{
  "d_shared_expert": 0,
  "routed_scale": 1.0,
  "balance_loss": 0.00385,
  "balance_bias": false,
  "tie_embeddings": false,
  "lr": 0.00194
}
Below are experts of layer 5 (counted from 0) of a mixture-of-experts language model. Rows are named router (the router's row for the expert), gate (a neuron's input weights, with its number), up (a neuron's input weights, with its number), down (a neuron's output weights, with its number) and show model dimensions 0-39. Each number is 500 + 50 x the weight over its row's rms, rounded and kept within 0 to 999. Numbers have three digits each.
After each expert's rows: "mostly gets" lists some tokens that are sent to it at least half of the time. This comes from a sample of Wikipedia text that the model never trained on.

# expert 4
router:488536581439479505492493587453580563504347544490433521545437515517449461443444472512588461531430447515596556514454599494
gate0:474537468547482571484495504496518438463452439481434527566468589582509506437416474592419474497469454469572581536500498409
up0:642532481541521404441477506423549466531528501512544523515431440544511576545589510482566496446517491600474539505403588503
down0:524538466496522564494529527437516487453439520454495514521505441433516474512422505529479506467594442565503407538523570507
gate1:517551453549489564408486595417559530471438439459486476502544533519520582507560427436508504498569545563542587509469508478
up1:391558411474483564547536523496498505477460512480544511554478455531453566478581580528451476571522465456550566494455521528
down1:546504469459499534470597489425498508476518499455517457527535410466572536500506458518478493508497468345419570487600458561
gate2:550489657534491431513466533548504518540512544515423558475531438471459457500579519540480480454451416553475503479414512408
up2:554488524440495528526503490450546512396492514452574559516503493492490524439549507458514577562523546388545512585528555501
down2:622531582495422467482511558659567509433433434500518537491540568559456521526514459493558546503461480532512479597543432482
gate3:543469607516444520333446529498528539577495475495443500453501489517434569531581501509479399512452492512458518415540469488
up3:420481507504526616445488589544485576503460482508591558478518488444441478524524442436480554460548595498482418522503493552
down3:471540400502508489507544401485457430531396469468513449479512549528461542558417487511448516572538498500419524606584523540
gate4:580576463588564427455395598392526495439512538517447680651411513388556494511528559522376537474537430518527483457444506410
up4:450493517445451481557450362602466435493462527497519428507531449636366496583543454554576426506486588457461481553555606479
down4:497430593417368551482507599470451635542466483489615366390628487611595498465521433438479490526447425620595567543542596466
gate5:560505469464483550492557489560554455510400586534514491583384496458383493424488525453539556482561524528527467581533537428
up5:492496475610483431547477449400445515503608428493484518427601496553518492564472437449545539564452405452538523533378450561
down5:416468504575535555482571433481492613529512495563453491450546477548509509534397470503544473541413506565500491525480517452
gate6:512537559447427485525559488508569535415501489544463515520335545474521563529580368489403523417508536502581542462425486567
up6:519499480458428554435595484470401481511501523408523418449580498485465589566461567488508484526550395606533503540491469441
down6:528468583507427580395519522480542527491502551487540517456444519550612490480466453540445489427493561566510588569575566410
gate7:563428520506502563543515530548503592586493514481531462512428400509473617511528541614423503475506442570481557481504539521
up7:514579553479451389417418535577547516439538533553453552487505511539442531447510558493509528438443478544526488549439437489
down7:440546535412512527463557474480541526492453547521471481444519518522627417598450550501457443461583493581574525536519514425
gate8:421565516528469510476445534459508494504465408552477516518538522532408564447434494451496508490505554407483465541525501577
up8:481468480509491448432482444532486451458468514515521555445544537534582533501518561545546496488507447555472458529406479544
down8:619429479571488492410567544579471514394488582458458546585476549509500420491529514506480434576550534516521463602482429498
gate9:551442562559507448546519554517532507423521449564520457482423474442561526460481521526477559537459466511459473561461545498
up9:394499561434484468492462576460447509474450468524471456446564493473517561541476472511506499499440559555503563498522569470
down9:545447461485501505480434374479449391368440529539507547527501545544537532529443584492510501506502494457503510455477534536
gate10:498611555490521497437509468478511561514532601474544563507462477524543481505506485510528526518510596472451524446489496535
up10:538482504558490605399497537528419466545538460454560459387503574477416524492459413509501528552503479436554391421543585481
down10:448496539412459514461572602467527557506537448496509534527472435582553543528505461525524518460522424537500477486507550465
gate11:570482439509440495412431436550491425439504612419452499571484492548533494509458490631468512571515577452449514399521508487
up11:422506541496565403571509565507526515457410483583409543561417545605505506439543546512475457532450548583551560455528509512
down11:439494614479428540481454421554473492576488456573515452419511499471588470513518473444544479461574471468501445491501492548
gate12:550519475490481523499412515492540504558316567416459476481541512531486447450568453421507528507509532536555644459537446526
up12:488491515477458468516527558531553543502440635468504440587519481529650506454572471494564541498524394474552569492507552503
down12:580526472491505510591428536485419474482466493589524475450432412446526519545537512450465433499564446545470454513475452548
gate13:490570487553483516547489495519501494486459573471492654443456514441427560542511426489433441428571470553505560569513566547
up13:504669427507453491458512545426486535443479427444526565478411488476493378482512562543513446480502570414599494510450544472
down13:346447497504537458507514515558460577482528522600490503428470420476433460539490546503526596485444561434456670457544480574
gate14:505515517458478569389451532525552479515465493461489444493473533422496425504450483476470469464537529555536437540512478555
up14:600629556408496468449469509550431486616501540402508401464563556559567452515487546441501583472504579523512517562526497564
down14:465494495476549489577526499601483461510487626567477425590505542540503430504447524535449510498528490504566535469567508524
gate15:542546432454521555495557452502483491557555450543548460492419563451484597452587506473525471435481470462559488555595499498
up15:522563443582484559438512449476581533509539485485566449471496538492476552526465500491468529479534505407590456414482420578
down15:538575463512581546469617463477506493531476523450640481452481463529559459478486463513524535443546394509585459545550419524
mostly gets: " writer", "See", " politician", " footballer", " Species", " Binomial"

# expert 3
router:506565645524534714580469524523586520486388524503488411470396517503430516461501594578436459544399443492538626515503593516
gate0:522521451474506452536503447374455473598592493552404455499507413435503407506377482548506530553457496531479568549539548465
up0:553478463437515445569540509449457520524569531466492425475653400452428389462539387448554609527480559438458480447477562441
down0:457389616447453464516566517556505577515496573531527546454521424553525629462544486476594538632408452528431520464476570488
gate1:513484450476584485486445457525448577539377529477516425479620608555483438558422399453434542440533457474540427417471539529
up1:494540514454546545489470528576496459503427492377553513527469498588481466517474489519508618538472450483508457578503473561
down1:424533454501547596455536411526522525565514404535540586488439529435488506477489527479446495397507480543489538569474427498
gate2:591466404510455508450571477500516451550459613488393486490431551537455483460490531479477493477465503568484502500426517452
up2:537570435469451417553467447517512500532467595530516470579465589577443465431451516533480468462516490492547481466569494531
down2:418497386550546462542444383552493499551577535647489476522480485445503489613564549509521495489565610392386448505505490592
gate3:549507459455498540495470454444551522532467483538536424488493551623537438531523453479505466444565568456478503519654500553
up3:489396363491505553515521507478540529495425511466476494493524416510494478570566561530472453507573460472465526543514515540
down3:539615487459605527577536531489522557505573493451465486526496534559455526561566526496462449552498440510417457488582437544
gate4:469514455495447485522478571456509490505531520542458577508483526462500541515547611503486501531482517514542523531519541577
up4:540403531463520526524537500495519458458501529444391467537481440423531541473496441516467490519625560505520493480495527529
down4:481553507474441391550516570498531545494440511529530521493434482600440537495524505496520493434547503489519448612508484442
gate5:477559516557472575417485479562521502491447501547538434505424419565471474452460478447491440590498562534522467561509463430
up5:469528527487508525442635490458506468421600501440554460511490450537431605509484531515514523504441527506505467506491529520
down5:535461605467506462445514540577558498507536527485531519532418413504427554602469493545537584524450535465542460490560420554
gate6:504533579524434496474446489539579528464499539522501525423543534541472508521438444547514470469448480536493528490443530492
up6:546476538569490495476462449530551315462488499478489463532463486463536614515535641548415562544484466466473491503515447518
down6:464512504466532547464476440528508460489451457475495440486631539545492510501500575524540533426469447483457519552492623605
gate7:515620561547450488557486557484532483488534502487515524537459407531562599504560581596462507496501505566456474627400540479
up7:476492430566476531520538382430432477549527533546468494468468551574534485469491624517496530474504448532481462504469459431
down7:509550417519575496446499489417508409490554524520399524540507469439478488469409534523452504553522500423467465482580640484
gate8:460518512554429570485476550528565540416512506499467513611425415423452543455472406460572549425483520491540554431526513524
up8:452556531499502507480522596540597483398524503430495571542530429454475479424463512442571447482554515513466502491481527412
down8:516470521572431444524586544557481512417432548473472537529509436526547579391552498527533482457484545482434464453524525560
gate9:495593545473548565536519552468483506538492429535505555474640483470433490462453493420513494499524524529491448535515450555
up9:499533493538518513453499491500532500445451521487483413548517497508567436525479505540499481545501587490565481494485486477
down9:419562517465446545441411505538536481523536578505501515526540577579532496525500559464524553556401530465555550568491490487
gate10:534594483487477572435498492533606474491381366530484542507449505432509479467547530513480572518461543636486606502443502443
up10:522399494481429501430516446479356565535544542481544435464556438563529509528556457496564501432476442424556487486524487517
down10:453555424569469482503631399493451479553487430480590450575514479466497505524524493451549485529503413495505554379420502567
gate11:555506410431439405534542440447555504588402510473505432473522548515510382537479440484497523492462500474513539535583554502
up11:541478475641529559546414550472504522567493499438549506434481572388538481514403573593461499483583410588523473475413508573
down11:349519549444464449548525525505501538538420476588486445532448469498533542430558473525458525486482519509490545494603478529
gate12:502496498508627523476435507472546484525466391440552445519458453404595500507482550509446531578441556489509491603584518426
up12:456490597443526462404512530558483520464538574562459561471489413523489558420525464530568520531512500537489587434496496580
down12:503476491618428567432585506457494515555466476379459472508524491558500531549450532580492573508517515499490532495412511488
gate13:449513544544429469454611505505443503555426597542558473388515582586407477480499504480504487482511465495526553471492516431
up13:480499572422446533568573570456462464489545415523515422432577545487496540476541569622517527423477427464512515460526417558
down13:392472534269466499421396440519572485511431503493583499473478490573485485532539486518431488425504462631463549509470478499
gate14:417486524557435471474494513485604522505446534574458537467475486484461507389391478488469496462455533520550441485489493534
up14:496456510537531479590458389526541392527447481492395594526423530513501489507493454453546499501496500520468523618463555464
down14:560476482563578484547489512582497496540525530522405502460478496523533511410572462512475479492557523457468470524551588470
gate15:463530485540451528534586492476580461464501451593526509551486472459463663513566407527489500552520458466546496560498496537
up15:432516441440538500477542473492463450540481565454475487626517568498594462535436561600496508490392509507493468498539529445
down15:504477467522572478485583471401501438513527517538459485550604436456514491480386525549537524482522484491464570493466571495
mostly gets: "On", " every", " year", " season", " Town", " seasons"

# expert 15
router:530555592467488489441485528526640552506439429484502594560456492536365513369451467444573490446414543555474546510404528530
gate0:467526505420463528467472464490466538458506453536422488506518482468506500515534516433430488583481594459495522479382486477
up0:472545608465449466457519510463532652414494474511583545528483540465528492495552515508440403553453573431528463494495532520
down0:458425491531507496487527434480547465536497499484494450494492560520402487512438621519439597541525472465506550522519422462
gate1:540531526482497444473491486424494555471491567520514532490436504445494529576575497560447466494547479512504370512574361464
up1:539519444496467565549482497496485497543456387517549436441532512544593520565448458501518519457560390520562457524490575470
down1:605467462478541562459442504593516466416531575573518556506375520577593502489492596463419613470495417436534436556436508493
gate2:546553451465539495529467417529523443482505529532491600594474480480586474487485433438409532480410513425436520452420583390
up2:572478565431480377501532391659485504611454505529463467491488525463526487420488528538490488464444491473513508467563512484
down2:517554475487525553426484429467481524552442452501495564515514520460525523471500516483474502400484589456405558441452497521
gate3:469507454476549485466540566489526380496352536442455569470481513433577555435582531557486489491485514534426430524481532505
up3:518517532491585492500524534583535446515416482467515466476513332442540500487587500546542519490526536531499502561436581425
down3:402462465506509551408412459505527498485478371438528529510475467523482539584488521449411446539672464537480418463497417508
gate4:476483528496568497491423541456501523465523457535514528543413581480503650524491495414539510500529490534460492571447522605
up4:510481549395485509507580404505418586454471594568635406409490510526480507541515471514503555545546480452484457430515518433
down4:529522429530536501494499453484508412545526383570485573525559569476458449536393542498526453568468435505509421495549541416
gate5:488468496555606530465428533426513432494486454454504507513509443434504527485571558600471448532460491556447426435482495560
up5:454520468552480570481539439452476505486495553476626434528538420414462445538463519588467506527527458467468479537441449549
down5:478443567456463482441504548470471552437428559441457486532498497554501584528590612548551528575467504512453470395517418489
gate6:533576495450544530471446561506502502524473541508549453463478550515495539516484501593471506491442554554548440416475509558
up6:479479474507459556445476506524419464444593551496538444416519464502505441466449550435471544580506528430450504574577498472
down6:531544543446609545529502520503473441497473525564517518493479465522524460478591497476523540457512558514483569486440519496
gate7:535535479495462527461559552471574558554438416460463511410515492577405502502546493484439481472524462519501534454527508584
up7:429543485502446523498537547493557475510473506477395510498509540561534511421551530503456395557535461506485489439497545393
down7:499525539600533448454546447558472472467485493415572407494539494564489433528536617468493529492468492600527520448488431523
gate8:589484477530464512434541536557522492563466539519560547475517554499495422429476527541431386539502475492552479482529459403
up8:424605451429502441536367564562487515545571486464451502537496465479494502644460431483457477553523563509454478545422531521
down8:478497450558474468521539497509514452576471404468526492476509412420542454511513477487404442487488496475471486513495510451
gate9:423569611523527513505451538479495578572460504505478491528498491493501578445553497477609502471573460476500648567492489490
up9:566509481422472510528540460562431467440512436499445494441547472574486471408504509479424501501518562445497533550432509527
down9:512524484522532491590641430505503541472521538487520544510469451473466560377486512563532511492477451456508472569466480507
gate10:502415548480550462506513516486430518436480544494369379495522529426497513420493534412412430503508442556465609550471543523
up10:399504449454578419551410513497598371509477430480440466538545508562483549428464487577551412542486527527466496466604455562
down10:463473537530492394527448545477527538457464494481428479499533364540435493460485470609525533549488544415442497439501418564
gate11:426556599550526494470482461470583564501513570447383552586501479463558475351555466489463503517460390473500495498474488514
up11:497441414560459429554412516533466500511554474473493521486447575559424574482526518538459407574513620554546513518466481449
down11:467494468528512465564490503437447497528544446460519517524498533482475505483512450555544524511434452507475468523417565471
gate12:558506511578466557492427484473461457508515483560481606516421509555498537450530509488472453479444533500509504456431489437
up12:542482474483564456438474382604436540554470502496575473527456469493607490492428479450464479442492561592459458526508485575
down12:524408509441475459426497511553485536497490499477489488464504455477487477520454515530555568413462451526472503581641447560
gate13:544571500433506537535464648493503507490475536588540526435411513503453590552457581512476464579510436607478573467461477467
up13:546525611523493557463475551512446407545350467474556480482468445543458490545527474490487451477510509410539418554489540507
down13:555461568528558611339408482452418484471463611531454450506432476497415496515554522455592590460436533484463509485579566458
gate14:471516423553522434522486483447542502423507483509505522454530547497432439491481523618558533477403530512469510527465479520
up14:534536513511381551484531438577502580390516555496558448457542515548490481530441424521516544537445545448441552502519511520
down14:492483496504498535373453489506613475526509550528470537498497578589512519452460477525494464508473599532471548529474454507
gate15:527535529450499442533521631581542476516487559567454469609467461588467600517473474534517451572507470488507548462499553491
up15:548456521530582485499539455497520543531483488536566408447452502513467552580557465458437505533517523421511516493440475607
down15:507501453499560503524603480472459506524531568424496543549533429580457530459542492556583592506353564515464483477527496504
mostly gets: " −", "ocarp", " feet", " electric", " glass", " tree"

# expert 7
router:501563576510558497520445594474547560607452577515406582539385503511473520480543557504375532442430474545540624522431563504
gate0:538444480567509450478527559554486555496373433479383463490570496591509621395435450519509471465508412485552488445493517532
up0:371474567518556541529472538383546517416458474567431552588515528511528511481474457485541430528580558525564493458572552482
down0:520450456472588455525550488486519530484475488535456513538463587525521548489519516534498549484531474495530464573581520433
gate1:525539501467416519486386605522609538570496465489603452399491497489594454555471455405480532455509439398547559551548523522
up1:558511450458454449417481527453426452501523518480591433381562513492395443583490488422617514533593473504500461490582477449
down1:550521543488519517461441522481506435436524481493436480491449521519449527667570503399573463469564517573446448489542463438
gate2:468515498522507472455472420572382519495467540514447481558493455526469503453532452545533484486480500517461495485483416462
up2:546447470524479537481441535502507423455517530562528530523506486589575543446518431535502571563585446542557448444554597568
down2:580539407546440496479561395452506462476515420466510548514468505506442440450539464561478515496544441497528507523463611458
gate3:533608592453501513430554568465492477435512494407483483473483475456602503472573529518500600600428509438478474497405530547
up3:531417495465401492547458447484486503500409540557507482471567490615447492514520532563467588478519407546494553492505553456
down3:448599514489551400505437502470480525466563501496414551461507519472543574543498536516471489578533508533497524528426571552
gate4:518511529513580474464543510509501568510428492505434455500614526522494549531457481463498508515478539557413479390401442570
up4:524431496419471519529391534404551451537460515604558595531496486390480479483555498477375509542480471509529488460538539524
down4:516517479446495447462429470578598484413530554615491560547513518534507466489437413504443426541556442450453451554434540429
gate5:496447505486507450486537489461512499469527521534540410504527452416498603467520549562474485545502533407548477509527480484
up5:409523532492534496485477485590477477511547512526536404522442476575479525480548564477538529511475534430517571470474540498
down5:528570609573526522497460486610519521482454472498445489477492438391573575491543444589506515513518446418508507462531464531
gate6:541443514510485577490459516498629482470430550466508474459453489457493477510471528502534470404473501501532457590458599435
up6:490421513494571447507446460480536481416465517456459496526464557534565554480523555510498375476491385508456457485437591419
down6:522483543425477531473507541454493604540465550544533474462510538569495462498530499489458433471443408487534489387471452518
gate7:514581485616514528564587485446503490489520460554407540496426523548456504527637396481514443534472468479466517387440456532
up7:528453506500510467515482530495536496501436518509468463453542540508517556545423480471521444528501582548480465513549435525
down7:474499537497515518407517499544531470496557463448465509546494477479566506465514462616467471591469513565475494513439469508
gate8:536445483472515535559488528549544465498495433487500481563483584458547440480508488423487451473563509506554551432396521573
up8:569553374453462509579525476443438462546543551477433549609401548489450439389470562501446445499468421556546564462448413539
down8:392557503499474454535468522551531532549575585491529538589447432519454517470524509522391516491492405475533519547482590542
gate9:446532578430439489473567500528477471541489484457474474516494515482547505489538571536431451624468506523534426555533554498
up9:579589466546521464482443577555490462385552590557585488591435444472507583466426495487595484447474558490488517458411429556
down9:495408495523462475481444558553493417566420591512463514509467486524420468550346532414573491529619519601495439345472506556
gate10:498553449550565512518524452477567378509455494513497539594420491456385545470459609516439430564507476595544378545554409555
up10:528399497498401560511474490473503510522477475426491515492381458448534464481494472497526557451479477492480535538574619304
down10:475525458480494448406474423452533518498493544436429570551494483491466554430533542553561474463510451551532484537562517474
gate11:472563526463559535401519513387573430471481448493501486534517489554566441465565481515518499491480540497451540467526562552
up11:480464469533443483513502476541455582544489556494465544441554458528488481517456479449534543402546545480432445441482478490
down11:497547610467522531471511547433478496558468473526505425411573445475508543523438515478567482458431551565438495481512462454
gate12:476520468538453493427444448553469580535450437485536469582520475580414536485454481503534495388495522539483522543515551473
up12:475502570522538505525495564484558432459500521504503520444462423405603431492460482472463538593466510537577441471535466406
down12:464452429451453489462526581447566527490522463536465412465505469440503503524489406544486551482452443531527507493514547491
gate13:441493590514365519498434488510561481425486480488511495490513481615473550482520559528530466422488422554493498534434569561
up13:556525477447582514492534570489409564472450523526487543471517481512540512515494444505538477531485467544536522428533390449
down13:501557601538471419476473487604432537465490505609481483505572474559573515456564536524520498550504561442519450483389527535
gate14:555524494512563462405528480559639462479480535552500584499585558550493561494458461507499381471529555422473400503487526549
up14:517520499398498539612503509439425480539533547428522476434433538467483396458558483492511574501503434482512460477539540511
down14:429469509436428528474474458496367482476486449563581461503557514617414451436515469482489454500472436535481574462556488464
gate15:516536565488520516494529461448470522530419556491556466519430457502485473481578598461510502550446543496486513556535584465
up15:560484513492462526450556455534455493404591518418513565626451478547423503528556458461552441534546479471447498411508644500
down15:561493494530433577504523514509486475427490514515461479480507503495361447616388488462576566464535594427442453496534451456
mostly gets: " south", " within", " north", " in", " near", " North"

# expert 0
router:481595507528467525510526479454568538558456494575388429486448498544528475487407570499429517554373500536596577512450503349
gate0:527525558525482462495526549513575578547565502453526538533458474494489552428610553564562394534515472527464500508518517486
up0:483575489562537507496482555512495436508462440507498408478513565468531448521453479454494548528515556495486447440595485514
down0:445581553590471542560563555536537456460548429444497473483514557442571513625563394485428510460527512482501506478422473550
gate1:448450510447455408532477530491550650470509511547517423443527510541402417489453438459547494404475512419510511499533525660
up1:468485443494527484556476439497541527474479563559525439539557469491497438433520564514464493518439478581494468530486415411
down1:513576457593529539527531424406505504513457534355590473445539498577468481480448492483447470528537562439532552561537487490
gate2:447497505503605453540534581525575421469506578500454467496521489573501462481420438475524487475532480457438496504428525461
up2:585517486503381462508449521583539519514509493566513508628490536488514559446484484512493401572449543501488529498502526515
down2:574581555460497488413558458467496480488468437567511459426534512545530557507483363440444493602488556438511488481430537553
gate3:568470479535551527514479481539533463448477410466396533539462404511412564491484545490460464421527428515511515541524494582
up3:574449526541424510519522441547504516509545464530485435483480454562506528479388598479441518447376537487592475573567479555
down3:511491507467501463495504575517494543414462596513537495550469349458530536561478490414399562440534514520526539624454554527
gate4:472481500527468422555526467504542460488565512525412600485521455508498451488470438553504478412446452507418468529557567399
up4:487506519501424495483503442566415581535512511489566468460461419586450587463535562485545488405483569477521564506485439532
down4:397527596453424394522513523494475483512456468419468449478518435468394583463457418498562464531475615644536612419507501545
gate5:532566448495506522457427479482561411496501514468449481490472539456466450552520553492507527449520467480507483531570476576
up5:530502478464466573549517536509466452449401474504519513511502495538439596431455525498527496470514509490515483471471505554
down5:515501541399456483523492466540489530510546530466510545460467550476495447428478418526538464469464506466464567430469450505
gate6:437468496449486610509592426527506601516453600464527451499520496514406442550476417473515482538480525510529545542503464420
up6:516599434513513460532419506532422438480600443461485615592474566502507495461586537559468425558529521472496464372500473520
down6:495450587539435482475483411449512505492485567447490423493451482577508554485567490515537630527430410573507546474537517511
gate7:627464509521573548537548498476469573521532504474528568558568527408495615499547490481492454659478519558444478414399574494
up7:496631487541435439455442553449575429553587358489533553470518418463457536453593552509469503404517500501450543540450548495
down7:484483453462537470495520498495511529550458414530413483603443515641495520489410616553427489553443475493481488520485497499
gate8:510535485570542487561468535441537499571519391571500528487528574476516506562474561564511460412456516526504474525453450469
up8:478506525476535394421455514538572511446476596444433510545509521544439526420545433543548451530505537525496511444454491526
down8:550510480507524489440440476421526552544557431495553426453585589495421467566493432492504514548553478496519446552539437526
gate9:446438546529507536490542500518520466440504491474539498496494523467418518508535566509430397526430462569516549417448382561
up9:506582482534549493515484496556563549601510519556437482521519458547532503484418413591575647443581522442477492506490567433
down9:402461454398551472446469545546444549525410468584542537515498483529504533532421562547460453519472375561419500514371593469
gate10:514456580563563509461469564401555426422523457545529539569455508473513477508459481484462462541432470569428389532450533580
up10:485473492478374413547491497484418519584403491506540435368514447535473568500540454469533543450565434500504531525542542439
down10:422499521535537483528421479464534498444497463460438502533483594531494517471526560464458550576483471600603394608571526469
gate11:462547488544436439516527469434488537542537463569487475543457430476472511528551552480530494427495493518501549518453510513
up11:508516493529454448559536492522467545584471517500498488496535458518436490600576562432575511577522567497540496615493416606
down11:562381561503470498489469505415503566538501509418507503497561573483539481471538552524513403481429534540453449549572461520
gate12:435361532448416513466491484513530549533407560581539458339454501503540449500491512498523529529571501577511555542557495515
up12:567553492516525517550449520493476456546588446519532576618437507441434484457535505465552474540449493431427455491458544514
down12:493382577495402548474521511467544573450503527497552407483551434549534536435542521547508533506402400480476452544454474489
gate13:517638491487520430504517542518533640581537483533578522389507523501375523527498532481515540414453467551443562522533430521
up13:429371464504532459447432516475552548477511533491528479543485551506590433520555432473499537511480532505514443447503623559
down13:450391534509493536525550537544526474486585464510477524521462493555585424515499488499573570497512456497514482436444557478
gate14:562552575535475543461439536520536490410519457509449509545531466494551531525513422496503472466469495530532521445427543492
up14:516515520535563408413615565505463522547516484532518534476500551465462537517512497459558463553520521518556533446456528543
down14:491547506477497468512541458486466506678505572444488474473542479602471450445502478499440534576459543513469471570440532562
gate15:462513583535464404532508527465516485520514533544490552491400502490501555399539574429526472518546475527548524443447493494
up15:602489448555471527510555436507532439650493458492550527476574515578437342409451455504502517408514519539499497519464466548
down15:535511544545509562478585535517374495525542463586511501493567461511602441527565468485532503433468445464385524511512518446
mostly gets: " Civil", " anti", " ==", " ins", " f", " ==="

# expert 13
router:489519660509415555453519568528653588473434473521390436438459495487433488479504524489516531524468454461547592516495505510
gate0:521600483550548502540579513456548455508461583496481545483479477435460490445527517443463450431450506550502495414476484454
up0:490566476525426496491505495496490556469455477454506545548387509420501604404478534477545438513522525473507464489489492569
down0:498500608404479441461518566469597530496464532492490498487410487584441570413617479529463532526496526475559535542586426526
gate1:488512459480495552480456420450524544432338513428407470530530615586545446418545445494428483518529516428503464509493510475
up1:552535482488497523545446567513412450550529410445509560511479501440503480519444519545516495511518520542535498458512445504
down1:574485585546532469425512459539490480463409553449530448469484504436490524545483438516491476459497483476444396452533508483
gate2:564529447467478583535452567474446593429536392408477523483477555558542429442506506567541522516550460504539454444426426479
up2:451582450454457540518486564443568471444470479498568539542484609455502515523421537633490477421553557487575409528515490545
down2:554539452470403516460498451485465500487420457492470475529520474405441427464426472605585505613505491413548432533449472499
gate3:507591493558643544503531452519538499490545591531388491531489526513457460442474469506459528527491515481467531500420403487
up3:571458549466520566441369546616457602454430526423461463480537449573459427453549538524483484583448526511596557438534493428
down3:497495515512431519478525487495569395477522500517480504482514349558487502457500524485459396485514486549483474456429468492
gate4:502551577493491513434521544526527606490473385474521565456518516514564491553531565489514519412462378534415424535469493439
up4:562540446459429417469456528489514565439438504513432477460533505572507495568553564547533467469469526485473503441493490510
down4:509541498525579567541566522564519478513538509478543476476487542421478429484519564502476536518536525474532457469486455524
gate5:535543490479452417484628464538471477547571477534513479460499501503513498516538478583444446414466470476460407425546452444
up5:499560561540449523470553601476594542565442456571602457444516499504511518429496463473639575508547599399453459525568543541
down5:499471455561515505478595521494441431525467450517527488507457594569550567550505507594548515557542579479460497560521537403
gate6:495496575498462497464545521515509537533464443507526482461478408456565496454467451484449506461467549497487447508406579533
up6:430480480404513471478471420445532490502503479480567512499493561465480522524548434480502425440503525456504560481527488520
down6:499658517522506398536486419402500519454584432497486491493549414492468476466444503509507435551533503324455446495539553480
gate7:454506510540460620547572401571497549527530549476467496493500474441490499484515501430546490534494526542485582532516554469
up7:491446497432563518497503400461553405495562441456569457509464473613575505428462544463543485511424559513555478422518398503
down7:507585539535502469557495537453566418415628441447568507520455605516486479472623476545469468463500434462556508504470497507
gate8:584538560496466601514583517538528432520473499448456458473528472432491476519475537466444527577465552631483461465565518504
up8:517456498458503568511507600574565496490429493456444545517499538478579446588447493468511526513533483565591377572583470467
down8:526462542538437484467442525537522490630516534474520528504593447549521409501532420495476428539452496486427575487508449393
gate9:491522556481498511489511531484605413430460470539481419452546487425509434452487572530457542555526414461575516517539495591
up9:522467550440499567534478494515447591568524423491614495548476543620553522431491516455524481569477523494453475416517604449
down9:501536456582525451522520554525580438514615506459557531583566514547511522430599452523540507446408526544549478476502435498
gate10:528567587516495554440500524422566582530475464476534536456467491558503442387507446551480503542446497529593454541513428511
up10:539510478408358566529581507493528510551510500449534507518510508478458414503485446470463501532511379504479612436485510446
down10:434498547492396546389481536471499544521412489496500602504473480513470527458484513495491541554482523423564507574479489472
gate11:476529512500537569474590551467520507529434431462522448524501548500483384515431536498447560528489479439489478521442487468
up11:478473471559549515494504533382540584462531394444397513523558564428474496488475442477498545597474551431408531542408532485
down11:523439468462502546432531515423475453534450518512514570523519588558472462584437564493516501490499523547532505537537446457
gate12:488474512457573504477527519438561443520489543422453449516481461582575526482517452521479488525478516567508546502449612463
up12:491449449504436520509464463456504444451494501488481476541480463494546481477513561517459525484475523511468387595446448447
down12:530442390550507499480543477581566435483460446507440495501493543462447548538464469510494476587489530489505429464556521525
gate13:510522558496473512423417594484549598498456453509543500539569482466600404481449502459523633487544520502552482511494500538
up13:462522458600483500508445463488494410484487407457515529561425521422507500433383469531570480537495519539464477526433487462
down13:480506489451487433559412485507529529512461433548514479494551572551614506475554502489467461485531534537464411468528627528
gate14:473553530572572486538499473562483564533570553586453517490530478525474520515528448482427429563416530512382540497496492500
up14:387501417518524451535480491532474478499555559471449543532428509596553590504529517518482560440553560542464519504502454542
down14:551563515487550446453482437526482508536543490567503474527506462585519490498585536508556577477568498473502491530579391476
gate15:483574536490514593495556497441393548472475465540453563460560473420457463506492485441491488587521442530478500449470548502
up15:435547639562461563434555497510510517457517508504538474427520564501509486476562462543475537440439492461556539465494512539
down15:601594500548583533422454510437466473469425422545515477452472447506562501558418536452476582488558530402460510486576582505
mostly gets: "   ", "\";", " \\", ");", "\".", " Directed"